Weights of a small mixture-of-experts language model, trained from scratch on English Wikipedia.
Experts: 32 experts in each of 13 layers, 64 clamped SwiGLU neurons an expert, 2 picks a token, a softmax router, a shared expert of 128 neurons.
Training: a variant of Muon for the experts, 409M tokens, 6241 steps.
Below are experts of layer 4 (counted from 0) of a mixture-of-experts language model. Rows are named router (the router's row for the expert), gate (a neuron's input weights, with its number), up (a neuron's input weights, with its number) and show model dimensions 0-255. Each number is 128 + 32 x the weight over its row's rms, rounded and kept within 0 to 255. Numbers have three digits each.
After each expert's rows: "mostly gets" lists some tokens that are sent to it at least half of the time; "gets" lists some tokens that make up at least twice as much of what it gets as of all text. This comes from a sample of Wikipedia text that the model never trained on. Tokens count by the router's weight.

# expert 19
router:138142118138087154089204149134132135151134114089143107136088134107133191152149130128096133096124111118159145139125084077062130130144098199137147061088068108114129092155103116136216101091103136142104135137150089138120165149113184105117161166068128153132121063133137088123179146102102169125157177174177144145181143097161130134107088155143085077127154102171177155164137128122090103070240127164123150136084120139169166124150096082153073207166140159109152128150106101135136177111142130192145089128092086094127131108142125076089143129139165106122141126209136125128154160113120165055048099084152131139076143168128176133078117098124112112074149159158111134145123125106072159147145119137181110140124185143118128131064061129174089140137119089101157112150131070101111156092115108
gate0:114196134057141125130178151146113098161157210130075149120101143200177132176088103196128166049146119147128135160077055140100140167130122130144147100117110097118135078150123154144137121090154133113172120186129133145148110133077114173114111127112111155097169117175105119123116148127119092124153192141175138115120119096126118119057097085131128095151127111129143142184162125165098143119140147135209107137171131114098148097135097109177116113133080180122123144113117089138115124111097138097093098139160163041122092173084185146150085106146137098183126077099134106106118163105153175060066104144163140166077128167157156108120083101133150082137153140200116155103078123127127153173116090156153096104108133105114116167144101154111070094083182177221165145128157125102121171053093098
up0:150154198138140163176101195134156106161149159149062105122086101213133132140089125177135143128141164136141184161083103201092120162188095112133169160136172104118088093181121066145154172146128125132140106174146145125120158100073126144170099097102120166131070214152130161116132136110110136106116121144110125128112113145105092104083127112090090125116069054146127158159174125130155103062119110118091104103099106096149146093194153076082121125170112124133106106155121142155101153100127097166160101139111190160138085124181122103163091120113121079118168117151150152071132138112131159100146115127138127118136154109180114090103139136071138119137092188149136148022078146105107149069122177112170062124149140097151150164115127121114149090093094164158089187115203104094101086167107185
mostly gets: " this", " more", " most", " some", " new", " local"
gets: " the", " a", "  ", " The", " his", " first"

# expert 29
router:167045128123121165148123148122138139174124136128115110130136132172110132140168173179121110089086086096122152079127153141146148106141114227160124092086082130178161063203101089160118084116100183113091071152177046165114120126139102128108177161125062150091139116156119098127128079085123091146140133158169145100173110141148216143120123104117092107151161074168134117163137094100113107119144078138158134101090098080134180121161082133145079126228146177157141199096107132070095127102090187101136082113121122071175159107140099111087175134104143060152118128161119101145137147139159169115104139066149115141125157117167128119104130153145065107117135188150133128120151072098102139078179160141123106135152127157159137124120117093159094149154063144099120074156185142100144138114125104
gate0:093090057120140145089160194161126122119124136147106125113133131106147059144176190140054122140102070132175119104156148143100152037173119128166118128098110135145161143160098129069096049109075173082139080150135123170160118099132137147123155137099173096120151136069082137139125151118072114144099111146119060161115128160152082149132155118169129132090180090158115150117133127161224129128094101169103132116115112064131127126137133148112114214175144179131179165077133160056119102119175158150134112148118093085075146097164066051122112145136132119125152100154108096109136199173102121154113146105126158076122117099118075093153096132139097124085174157126110138189121157099133142117149199185165123164107087142123115136101148130139067180128111141111175173138185122115111168153140121
up0:126045093070106171080134175134078154126129120147113125140116102140162119155165162152080128113127114124092136095173140141164126056136092102151093104089101142114142105095093086135119083122121182131166095141120108131200127136139165144072130130112133165096174110111144159147146118065111090182102123116127024158166147188138096124098134127172122117110174078148129122118173133125209149128057077160146114141117103120120130140181077117078132159181147177094146133074135178109130126083133119149138088123121150125059145108188115091118119119152149154110127164127126091115120230189105126175150169121051082069168110103103111097125119104143116075126158186132091117166100095113133184081137144137174124183157101143165136151146137146168107127108078094119159185156192131103127159180151121
mostly gets: " body", " lb", " points", " systems", " number", " areas"
gets: "–", "s", "le", "ge", "te", "les"

# expert 9
router:157084122113105175088186146128140156142119169053131119127075117158134144161183136163123133096120123140179116086142113125125094120154059177155155126102088101181165046149115115154166069110083147161114130080178121159120173169136165101099126220129111140119058079105083156111140130103139107095105145165126119132096157191136186089139097135156119128163157126161178147118094162074111070078220133133150124131085099140162159152121116105146079156141134134165138154145111145119128146107090163141157109090104140092139171143172103122093108147144169068101183167141176116092132184115106149084129057088124139123108166129181133186097047129118087126146118117154122141116090103092110143108121140137208092143098155141175120142065118084120121156140145080143125121152157087123079194132068121
gate0:093133137128095158091126148124179128186087101108157108176146092072112112093121144166162132163125105102152145140143100102145133158153089184044111185110185116137150140109107169118120067063071098112174144145101170105222139131139088132137122205087103150107107105163111140113155093069134159085106182094178107084080111160117100137131134111161152112144130115160158117106128179191116169140130168121130145141122114155064096087192112107162087083157104170196080142076126172127131136071145107177119067127128051150128157184112142100154120127177145118089194147138109151119137123103113155170106198134078128119127147087158150162092120138132166076076143145204145099180097081122085175093131124088136115095133158131154099103106133169111139081136086171113160121095123135117143123156149137
up0:141122164140086149032122118120143108150103150126091131180099097110165109138107156170116139154092116091148146173152091060112101107164082112074094214107144200109162102131100125128139086112068122144121087152155118099138112153143152097127124130143157198072103103126147066073167141106120180140078128100144066098125158189089151141141103104119108108115139158153108123111142121136146189192162154119126085122127087123115136161214085140095144098165116141211084168112139118127099089033100089175133114134105117119091167168158140164135177138187160153119144100116112091098120108198092146150158141126093128122080100118114132161107123148093161118121188143179125120153145128137099175086072134180085152096098133140141142130112113152113156145128111100074185171106124179148231151128123123
mostly gets: "″", " while", " following", "On", " like", " However"
gets: "-", "|", " The", " the", "The", "″"

# expert 7
router:134065083200149122125156127177149186137097156087093101099104110163100154147148186132123111096127052089086183145155078106079100106106110152169157073076092138128167098113110153153157129164150151141156119179145158125109127149070151106129164148110123115100129103110107071156140139125075171108140123126188147128145090172178125133129126149155060104132166111177174090132101133109120131083140107134103131167098086086132111120137103124194081132192154114140184164143080139119174156094100152159145108085066103107154155107136089060065132150091131126103174123143195106186133170112146153084145102084159123054090084134160135108126114129133101157138186162142147153122150128087093111125158133150157159126075133103187087141074058135126094151106101129140165161110098071107072148060082097
gate0:122120129171159098098125162152075109150109171142113084111036111146139159157230192084153156080129099125122126106132056074150111100124067119141194109201115108193153090099104111150135188138099075073136133109100150105150113137137135059121114092113107165133141133112076093133126108103119161137094086150151117109118112101117094144161126148145135106129033155188095142162113163129138090118102140139133115179158140150133099102154168125184103081150154121093149104152158109105150134133119137159139114178096131093175178186155075185093100123125117094126145092165171108117173098123158113109122097129134166095152112141138158139160127127161133213167131113158124126122138081062137067177149154100114154134193116137118123142114097163132117218092143087146139182164092174114064140099100071
up0:159157112149108117095136098209144116154155158106137051110100129085145111163147141113177152107175111044114123125096081116095161177186160114118141152109115158139162103100124194169181175123106119151112130130124137172154085133169125073143143122119201195080121119095130173109133212103166149100090140176121128109181159100118118144135100102150149116121091085071106166167110132157110089137155140062117161188117182131128122121108131120102111124126129176055210129161142101123132171138132121136198102106122129102109139099131092127072108129145079141122133110165138076112125134061117154135167116107105183093100085127180166149139113153131162116094155154130045104197183111093056085109103107157134122149143185161097140151072110147065140129184110124176082115151135146088152120078129116
mostly gets: "aged", " Genus", "19", " Miss", " FW", "18"
gets: ".", " of", "–", "19", "|", ":"

# expert 31
router:173093136146067129078130151159157133108144126111103115195131129204125180157120147130113170099134128133119201132152089069114099074190065129183152087144096100168152066124072099144159097056082164149141140124164132134128170151149158127117181167142139168107119091131083121104115132097106099137135175127201070107162073184153101141061118170173100087163139105128137149166136153088115130110101086152102106114053114064145135093102121143122139159168184154142165139125115162133155152120167155113111124074060111098187131113113120077111146146144120095114169128140114015139150138152124159122129115088121140119121199118156116161157122122139112182105167183124088149123098107117122165140131097128125101099128132159134042163108079093164109143128093110155140094194154160066138141118096109
gate0:136096122164133138120088084205121109125146105166105125171186069101127147186071108137108108159145136082129151142166080090130078115192127129110115154082114146164168071104110089152126173091123103141161073090181100143142144174140213045115103134148076084173185139132137153139131149167122166130115135116130080124174157086065106125113103112102116149174166112107110148190120141062175194100129099132090081126112154122132129156112106127110117188155136100068189122128210137144155125109129097134129169143107119108137148079128140113136165175114132075150143107146131111125107137109112196131109063138134104111119121086131207202131112073049107143149114163118112143089120150067112123133161105086092121109073132153163155155177093157142115156141189123094167097117161142183149128164096114
up0:181182099089122183112127122175152123121177158113057173107110120121187170144155137148127171050140124109113107134126134154166159072078114098105088180122097128158150134105125142139074125159244134115162104155183127147191136118112191132115119132103112079149099114089134138080128146131118115112172119084084143113125092105130122145163133101135074136056145113122115103122136184130063151132107079124125138161158130094065119134176119135093167092170118113163194103138147077094180171094113131099135168113057128119101191069115185144106167137129136082154115102117137096179130111160144151127125065124052092081171121151115115171180089145109120124157137078130103176147154185116113154134147134125110132158079192116197152167143064110112117102126158130141147072115132144122122086130071093
mostly gets: "(", " (", "See", " tri", " sur", " enter"
gets: " (", "s", "|", "=", "(", " \""

# expert 1
router:142127102102088117096153200157108151145140192097151098138111081138117160156129126209120170117110122148108109119154144124123124123145096160150154121016104058113149109149115129111122068076098121126062140103117101143106119194092137107106140168134093159094087115154112145073114100129121158094124121165151175092176075125171154129122134148127130096103156106143132128182138072079061115096161133159068121112099107130190183125156104100147061129162155169161130116119104153134131126126094201167132097131128120078132134129146126116104151196076127079131183178164128141163201159120160175120090167108159119163095179102138207125126105107166082107109124188174083154109094131089107071167150130182140083108065130164131091121113124053174135108122123069126160105116149132108127176096123092
gate0:135137116185073184130149186074150097085138131116165124086102123188097123131164115148116123152130080095093131139172150175116138150094129153161134138145129070140112184118078087142139106176123141095163131160122118063114102093129122153146164143153043128145151105152156157170122085080129128131148085128151193179150070068151162155137113152151120078113121156104141103151089114129070161139107138173084126176038107081188181125166102091070125071164208122185096086182093161107135083136138099113107163143072162164099141095140092149112116141146122067144092078181065144166121119152165156134170137124177107135147121107160134097100087146146086104121158181171101067111071143111130158162117094118176108083100123110140107134140106101146090073128103144180129130137143103132161100164129091
up0:125132075166189160108096152106129178158130164195160139132159153174115151102127217097126134091152129104152112137107097084165150135147169102137131123091159101153114193092072122122111168078080103107089150086122092093151152101096085095102177138145178141115047144043118066137155130103087143071204135147118150135144147124112149176157116129126115116152112113119107136124072096167103116138122187126124164114122058073171158110109149140121125123139122090091180169139111130094112056130076105092193153083101132183110104121100122106153103177107108162113063101115130162136098165160138165132167111184120144140128188084097150182108117188149112118141104086121143116063076166117096143173138124126112130070111151105165121194181102156152080127183125143149164112152143178118165096090134117
mostly gets: " which", " that", "ments", "ations", " works", "ions"
gets: "s", " that", " which", "es", "ion", "\""

# expert 2
router:157103130083078170124144176152150151146190113094091116145119102173123152163133134172076168070119148094123123118165132141151089145129090192145202103057133108146135107158142112158111106121085080108041102092123093149111150147075139087101171165095082167117121068191116107067149120137104143167135138152176151118128140136171130123127086127176077078092178105162142038211152134084080113135156090174150138193127120107162098123101118123154127122179123126167133130151050157138150107102073138147095092063107120141159149110139132124089146151072122114069167109177165134138181162174176153070095116089121101091148164141152167126136111162140081110135122180139124117122114104092130094136197150181172153108068160152155092110084113113120121121146126076113120116141125113085107174129136118
gate0:146114168141141138172151187146098168075144129121082127157056118125115163163126100096107180126094110142131131129166150157131064169085105113194139119092164144185101104108171172098068167121183110179069157078154086096174103159057143158073108142136162197110125077186131179080126099076115141112145098158124137098160122151131095138093081178167100064116172159116127133085090094085129163107195108085128150188124105135106155150150086147124095150103128191144156127141188145108134158120124115094079128120087102094087159097086171134153041132093146059115170099139104139155081108140140174151112153164122146112072131110109134145119123120148142140095072116132070173167134157108157117132125123129132146132155111085146163123164130118206107122115191089134138152162165098108109140151070121
up0:112144102124094092177140182126154239123132099087102103116101055113179122150092111160099167174101139116123137136083188176097105156105097215172164120096120165077107106171115121090123082083125147125111125184148079098174122154066073119128136167087166142132117118191121129068091092091123142152148151131121102128133119135158141183139066113094115094089134113119104157094159112088164154132162123105125123187111177146176080130154093169107134092140136160155165121222163132065129135135085159069120146060139074135101114142113131133143065124154148106136186133133106151108117098110144076107127158145177197141149145178150170163144137111116114109146114135099074110195148157145138126102113059138164141106137149152119149118105159058120135163109149163088102173131159127123095130068081115
mostly gets: ")", " States", " USA", "]", " York", " London"
gets: ")", " States", "0", "°", "\"", "}"

# expert 8
router:178094086076096176085141139134117200122229159087066083145127126123092131135122142198072158092126070081117118086131063049096123085128107187120112119054113083186132106172140095156145085089129163158143136073155132115101128126116149076129173140112074176153156116106086131085134096119138135127146186136127138163168101144178132084092131141121078117119100089188098142161144112127107089116175135125141150180137080093200123154109093059140127168181125169205107180103127158103117150103094115139109117061088112148146101116137071094137146118133143126127152137158157119146141149136121168126049130120101151127125140201172145160140080102135046165114133161136099128158158111125113124155152105168148111121122155121140076118112084136146131122149105112126150099185155095111126193131113124
gate0:141109117155099124064141151091132119133061126174172122101148178098132165057155101174122121097177151098065124084139098088058087109145140143062143103016121142121159122199161144112134146094165135070125186181101212109096140112152120094136102146134086141146048151124129150106120099121193141090154123091112146072165094152167076129133076122123120162114150156127086112101092153159130163116142145117206128123114149124152121149103158145166081104178122088095157126187099160100146191107093158104099137105131152122142166179168125080120183167177112168142178152105164152100120130110181116145080093138115105128124137129114142126134107067136072118135200123104174145158122140116181156157085075140137114147124157146183115055108131133150146115160114155122080126119121119091124109176107099
up0:134103112125148119098137115121099109126154167129105184138143120101084107148108115199153157119149109112141112139091128127097086038086057154097148126117129078133161155136118145079122110145139181072126144065099137146173113140120095169101068140136078140147115135109073097104124133227208128147192174092146095153190093158092176085127152086101136152137119149188108115134087093138148121092147110180155121115130122118203158165128133117140122140187099154124059137166137144114132178085130145136090116146143103044129174124099093107087136115118093128153149116064161167136089123096181109143108185151164143132086164151187157091178095069143081153105156167174169141086182109132142126106084138110152101141140195075169106099090133104078165118131166152165153136123127101133126115200095134
mostly gets: " m", " building", " line", " near", " house", " area"
gets: " in", " on", " as", " /", " m", "ne"

# expert 30
router:167083073131104130108120156164187204136125163136115101100101079161102129177114188191099184103070106090138123106171127118103077138145129143190137147124140121138127090165113041126158139125126124168113082114138096169100187192093114129126164147099089137064120134159096164123178115126089143136135144151138133143138137154099180140126150106168134107188144114126157071146111051113097100090172102136081060166068133098138137109110128114144133126168132139154143152092109138137124140100071127147099125126128112101146153103144155089097202119108112157136174096171102120094214224136179194089108118060150150085131146094145150112112106100156113126090095114167101172128101079042145086156156191188147114161090135160153127112085084090136113110132156106136149128129165099066117137106124132
gate0:188135138143041141124121114158160175135125103120135155092082160075106091133112131143113119156117130179086184142139065203115128142105097141153176104163092108098118044157183078130108143081119149137107178091183125093117112121129137128108150107144163121133108129160134172129127105142150137077163136188105120136101106175131181164161182155130103140152125125129133089134085135143096218082117140151135081170112153079179113095107145117177084212151123178138170173122116162089149153153134128126166171082126121100081119141130110084120076124153174176110088114105119136141109139144145165084153131107188155136120184144137045143124107121085112182128101118119174115069099097136135133125106133094065031118141101189152110166097135162159159125129059072160041104127127137141146127142122140
up0:158084110136115131132120105141067160161148142143166181147170176133181025136111131154069111146110120118126168168073114142078086121113075110122087146117098115047132084138118147139128113176153187212104122097132144133143181126157073099111063111157153112136006097137129107164195080182163114108138186139132097060120101161095168143171191091126078138136134159170132086158161118125130190141141161113097157184092138120138154089084103191116135156120135104121132137135132152129155096162095091086136135148104075090164088148085107123129125131099117107141168137101157149128175172146106147122130134142123103176134137099130167128117088099079119148172134129130143159176116088148113097154166175089123139101126111085138094139059139149171104154069096115135123143108156137147189111198111090
mostly gets: " Company", " Star", "el", "ner", " City", "tar"
gets: "y", "er", "r", "or", "el", "l"

# expert 12
router:193076101161070176128168180119180154107132115072101108125134137116087186166143172130110135090144097096101121106175102085097109139147097187134164132124089109159122076160148111161154120092070119138053105062138145173121172116107173074104200126120090147140116127144072125113180131103110122139142133147154148125149135144176129128118114181163088095162174137166146112178112124106106131098163102155136131184048139078136144142147097097148077193178136092154137182129082163124167143107126194183120039123079127108137147081177098086087135167103133096132148180158174146125153163107118144119055133097139102111080133169122156121130116116166058133118205159152127112125149101110108101145134148168142095118072124181178116145104105086172060137143118096110132116133139096100077117142108114
gate0:164115069157073101125133160180131152103093173147108187135138090137143144106164141113126148107199116113144132095104117136165190113134108092118160140080089189159154128101150130135149103153175141196108089135178168080147136093089165196207136133179101075137092132147035116128096137134133149126143137145165133052143131104128136024101171133180125151097168140138156142124110129046104191120119133162119114116127108109133145131152150155091111128126110160077144074150101137125163191163131093154118092086085135065076136061146168104125113151169162130141135151080151103183175133127114124114112167194065161115101174143128128084155110069115099137124110168155132116133090113129096156050118091115128117085084159152145070116125077148131111160116151117153135093104161066169121122165129111
up0:156077108142100080064166124151097157138096140133112147099141112135148136119178128149166172068155113078133116077104106169095153152148121140145188126059113147139165105119124085096160096141176135168121162139194163095203093068104134154184142130158137071117079110159040109112115159172121137158150145120209128129131132141132085083079148141175145162140121131116202103099118139106111136165149065156109179102061127081129113160179128144103137118107114131059156075174121101116129181193129106139104058105092135036111168087155149141147153155148126120101059148127176125161120142139110131103122170134049124104122166120139150080132120144157139107135104173178162135127104144181096107044109136142151112164100131131120095165078056121130107141086114131138148149169097137138107122160137088
mostly gets: " 1", " 2", " 4", " 3", " 6", "1"
gets: " 1", " 0", " 2", "1", " 3", "2"

# expert 10
router:159120069141083142080156144145108168117151128099118107166058133177124130117123153134072142157095092099147165113155120137086148067134110144152163159119087115171172109131135098094164068106098084162095130098137139142073170198113195074128130153098044136095159129133127129103163128122159177189127160175158200170170084091155108100130157150146102085158163077149181125185086150096095112133154091208097095167080087120161151139163089133173127150128148150173127163110094166072141143092136197135120073101085108144152120124145145090094141104104148112109135176134128082150153155160141142095095118098168103078059121111166127128083099133118108103108124191166126129124160103132113118170144158159175104129088128178132069172110136110139080146185151089169150092162150106113107188126081116
gate0:167105146151170119136133123115143134154106102136092121118078153112163087155157120110200102120176088150127178145095152067097148121089095063197085147132069109176122084112157124127134086173168137159159131103144106155105168133133167059146188160125108162144117153089108082113128105162095100126131172116122107120154154183119128100204127118145112122149115158132129126076159147164111105055151102185155133133175068093132145103150082086127093105092139162171108129097123155128129117107135121118113154160106147122183115139156119109096173088091109144126062155114198113075111083077114137197186077122157168147147076101119127153106082156223130102160117160182194136145153192092195097128096148122167120080121099133132088172104127091115092150076135117140168156160098079160106128073100156
up0:204140133104106130066149149090117174122175080105103127131156113146189140146112063161108150080066134122117126107133095143141062105126122060069137146090097103065165072106143106177123136141114098111152102126101117162067099189161175131120094114208062153082152111118086140151160188108110134185139065125069142124140134132121145147108106058173080097097156123106158121145177194126079181138151151097158121094161110131137145207122083200151130153138145086137127126128077145142163213106105131130104123131149163121097171139154087169131128151121156122083126116082130126193126154159169171123110154136156135132123112149136106108099078099086118123175118132147095142155104111116154077134189125119145122183197148093137121130125153104123092128064169129084140199118146121137111190148157120
mostly gets: " was", " and", " is", " also", " are", " be"
gets: " and", " was", " is", " were", " the", " he"

# expert 3
router:144120114147119171121140144161158185170204187128121138175130107127109086145137115128083129087100152081127103114153116123120113151117059141117114098129128102174160108141104101109138143113095117178071111085136120126039175146099168085123191130074084150094122084137102109090201123071131148125191148199153094120130073142168142124122138079161077000132155137117162086159128071116094122137122129139086150172151085114191146106177128106152103168157155128150192163119108142090122157084100141122130139118126085108156129057126117122101150178116118138151166130166150124133112195107150133136076135133108122119097157143152135167131125118148120161109106165189116139132120101077125136167141148211115130053086131116170144121134133050161112146163131115185155093110163074082119170123067119
gate0:152141130105172087089110145132154096173151102181128064051139144140091088131126146176080167126111159113120060146166131176093069141124116096113133139135097104210103069147145088130126124114147166158111113132141100157090158119120108171156181122114153147119136173155106106149128095155110127131102130113105120107150071120188187149228096117152071082138097127135058197166130131096123189121085130114136141091160132138104133122143141160142162075176111187099103138130070180128095088164109164088083173096166067119190176157169155126112103159117125133139071128124169103119100101140100168175116115082156125132123124128162143136117141083148151186147135152152138122092126140147138082124140123150105037115061095135161130144079169085127116193147102090155148092172120087133144075197151102
up0:154087111182143084096121084158145110132142113117131158157127136090120148140119150156134093158175117152154202140071078134100157114124200122115206158129143141102127161108096082156084092107151105153100133118089160162101171196168124108112110206122154138119179096153136149119078129117216137086122133145085154203169137154146100106150117133153123080026137179158178138084065119112161142094134113121127202124102169128192125094139097164121137126153107098149117090160097122110145133143141127124178106124151075121092078100091166099112087140090096099142133054199135127095064126102151122130133102097119116120098114152098154124059125090156139124147083129149131131077085150077139056122198118122173126128171135168134098136178136182109148148184162142157147133127088126079134083096096155
mostly gets: "ford", "ville", " Street", "burg", "ham", "berg"
gets: "n", "s", "t", "k", "d", "m"

# expert 17
router:136139147156094125116153149160237173151151153118137093201072119160144168110149167114141135104047117121115123102170102113089082114159101148133162166141116117190116101113063063069154108094117105164092100130118123164118168174081182112135134168082094155127138131090126137069160093112091175080117110133144157132190093117148156095092111148168110083133159120157121084135086112103113139116139169128108066174125070116139138134158094108190130141148124105120132186144122154118162144074106153164084114095116101112147178126116120131142114146161198135082122146185147107140208197114171092071105104107135117120084158147137131178082137119151155105100101181131103129104128075113096133129151119175135145105152118157224117143143101095137077154110118111084136097189119068069078113077099140
gate0:160071125133086171159085109128126184163188137098181131184106116132154100115086077151117090103112077155233095136117183134112118148174178127114116140143093092092071093122071135118120107065175117134171150131123110110134127182136102139152149131083080147118135166166175099140134087092091154135125082159171148111168189183089065138101156066145152118075149109083120118076140015120134169066111131098132122153128092103091108115075071145135153153121105203119123137173122122121118110070126157129108136109119160142151139097149130127120121099157168102175144172116138088142093140181137131158160116131150074122108182123128143072202101130159123115126090154129173117149110127081180109097135141127163126160162126166166075156133093106178132172134091108109175124172144178104145182107100141
up0:114119139178100173134131132132120087119151134118082075096105203108137158114168149119146174177105097128098121119085138098135167175145135107120128149105086167161113103089089138184188079099136142202186169111109087102101108125110151111056153122082117087102059213123170143169140087144138156146115117156183127149185128099164131154145068131142096118132106169146129139144178171087146165084076128123158130116116135121124108153137112132084083087104124163183122140217079153140157099142132137101164055153096128149097168177162114078071117117130147097106082112182177070147133099185128119105116162187138104098096156126112151172185128134147169215117159137170136114066132096096149108105113117080151125114152136170128090107074096142102114167110164161158148076087108084161132132103121143
mostly gets: " a", "amo", "ito", "iba", "aka", "ș"
gets: " the", " a", " an", "The", " A", "do"

# expert 16
router:148093112146094123141168167122146167161146134068121112162165108106139153150119118116090127105122134036101151062148149120111090121111109151154135095119129081121160106159136100103148060121111092148117102137148096192125164171128146091122157167074115127129139121162113114111148113104126176127127118180185149186131113139146127142112096103157069114162137092098161096159101096117078140133148121153114096137105077131166177116109077068159114099138150089156123174137117162067153112109142146149118129059059081108153153103167064131141156124097178116066194134148132098177206161128172163075099123125147162144085171146155200202105135112123127183053106124139129122139122114134136118213137137216146127069085176141131120150126126075153102160166141053126135145149149110070142160073145071
gate0:117117159166129152150132115120117167125092112127113120130175141172088135115129104089109154109154115137095122173209086067145148110098112151180112144140112139135079114202108156095147111117152131161092114119154090123093105168112114092155194114116145066106067129156107106144129129126133176155100108133196091081088170191179162119168119105130125056144129187125163172151124162090148162148150075121157107156117101154116121102076081089082169097149083145152168185098139178061112153130218120108099142141071049125127160142085135130108173155143050135114113151123099090124089103077157161141126175113134142113171118110155087118141112167083100171162156199121141145134142226148131084098111153127117094132153139132072107137109076131145172134076146156171098137134075146133131091085117188
up0:122084108144172108133134159115118048059097081136127142165134131127128146057158129112104203163175050172163088065213090093118149139155178183044107121127153078107133123111106120098204049140129148168141153181125099165135106114083124151112159124139110143120033108131094086154176112161172125172066093122181102058103102158163166083143114157130147100114123151140169183163149182094123175125142086165162145113102164160105079122141126084106136099148159110113124082167159149127124175128146104107162134110116138127119173132145155114092143175132130124099124120174104102121128120125062132111160071177171119119158147127095118081166089094115179126112177170154105136118125146116192097093148152123131088138186202117108145141115107109128112124184142114117091135134089147122105115122134123
mostly gets: "'", "\n ", "’", "\"", "”", " Reserve"
gets: ".", "'", "-", "\"", "=", "\n "

# expert 6
router:152080115139110180107168156166184153128165155103122118173120108094115138128139181142126211084088124070129140079122096070080127089139097140152169114122115080149152108182135131097132095106087131149101111137181111142060117161099169091149201184151107176087122098151115124121127112147112142084125140146134158117139132132191154145081076128131092086138184111153137072115086126064096125066180121157124090140116117076154199141195121086203104157138187103202159169097101095086139158104116175125082125143083074083142161111164129049106147145102112096112162173134134099121165176116160144061131143127146115097117133102150161124117137097132146144073144129125123161085133128133137151125160156166186148096101114140186079166097096089197113120140117124131122126175146087082074147125127088
gate0:122162094133208089121155079176177160173075102126139188082085171136131141110148122147145182140115150183075158074103091103158080131145178079116161117143133144102105107189089120153148118196141072159110139136149173080094120091069183075120142102142108142106127133152125133139138076138186132167122073106102147128141114082132155151119071121090134115117104198180129133178133175167080111142155099159132066174168132170128176128127127109103126155151134104116129118154056145150127134176151115101163130163122110095085099065134132146129131125142140161037140090122089087138130121118125167142086135113123072102123126181111144134149023116140143145182111190138097142154157112123098123128123151126098147100151119053125095049151131104162079120128166147117148159157152166156052122176102104
up0:141103073144116071062174158149167157121105167128120089133093098143106167121124138142174176148099141135127132091152102103167194121168226132124119110103137111105128130158127110139120098120133093121169137156149125107096081098113176186109155109149167100099176156190128106147114163147127126122126151068091104167153121090119182118179085207101095125093076079153108103113133160193118166135114137111122153179144135123111205125176129071180112121121131085113094066118071117122160119126098199079166120111089139143092062141099157079118104166114160117059134170116135145186164135125130159088110107147126118160113120172162118158074072139125160148111053210189131137130157066106157115123118189082092151126127125122140110149180132098105130126156115110127072104168122139079064146087118136
mostly gets: " |", "|", ";", " :", " Phylum", " either"
gets: " |", "|", ";", ":", " –", " -"

# expert 18
router:141090175164144168125144121151116130125145151132084092122108141110170160172121117134097139096097112074102110104121130071098136138141100136162168086103085115091182059100088106160158137138116112161136109105183065143131179143040136128116162145090087189106076129132084113133152138122100140116088180111165137136144095107178099106142092180130121104158199144155134119155105152124081149127139151173155088148120062089135119132135082126158128129213169138172149163097062101117203136119118146093113082085085100146167132136166042141106119175097168085092182153164150038182171169123122137123130108142116091114119105141196197135074083151078105153126168194121098128087138105146076137135129144110147128130130162177142138161138161171197123116132133116147146083149112083130139126107171078
gate0:156111126113148130150154215101104171192147127164146155128142180089140137159137118117137184103101148168077140135134080111102174172139091131153145105105122156149176059088101119153108114112122092157068146156174129104093191102117104134074102148095124066043146090134090115123119119100111119155138123111090186140183103128161137088153123137103142081197104139104114084122120193152132060100075178126134164146123095109122173142121093090114134156104196169088126083120110119093093123090126124062143149098070143142088203121139114090113151111115152045120151141121102113173085152122103151127120152152095132166133133128138142090080126117174121178186152167154129129144073083148143115125126134150131091150100131166145137123145219161188161130184122112150185186106134107178089210116118090
up0:115171155105167099102138113141124157157101082110103102086137136148192116101099131122103155139105158125106131137171056100110131145116132109119167140119128097076159142088120084134116154175094148188156189103131136097093116183118184088124150125147036133112089098138102170103190130154089157153073139160110102163120105126133143097129161128091206156157110128151132040098180171182081090133122135151069096164155104047146157178062103106117140151137106081154140129151120090092122142132114125114164134131130173145085159043106176140125174151177207092098105121118121103088173119232128094086059083108117103124147152091129106122132149132113143149110193139091151092112126121128142128102175171132080176121163140141108146135133073142120108123056102123192140103134168133122140126176162157
mostly gets: "=", "ci", "em", "si", "omp", " impr"
gets: "=", " =", "–", "\n\n", "si", "em"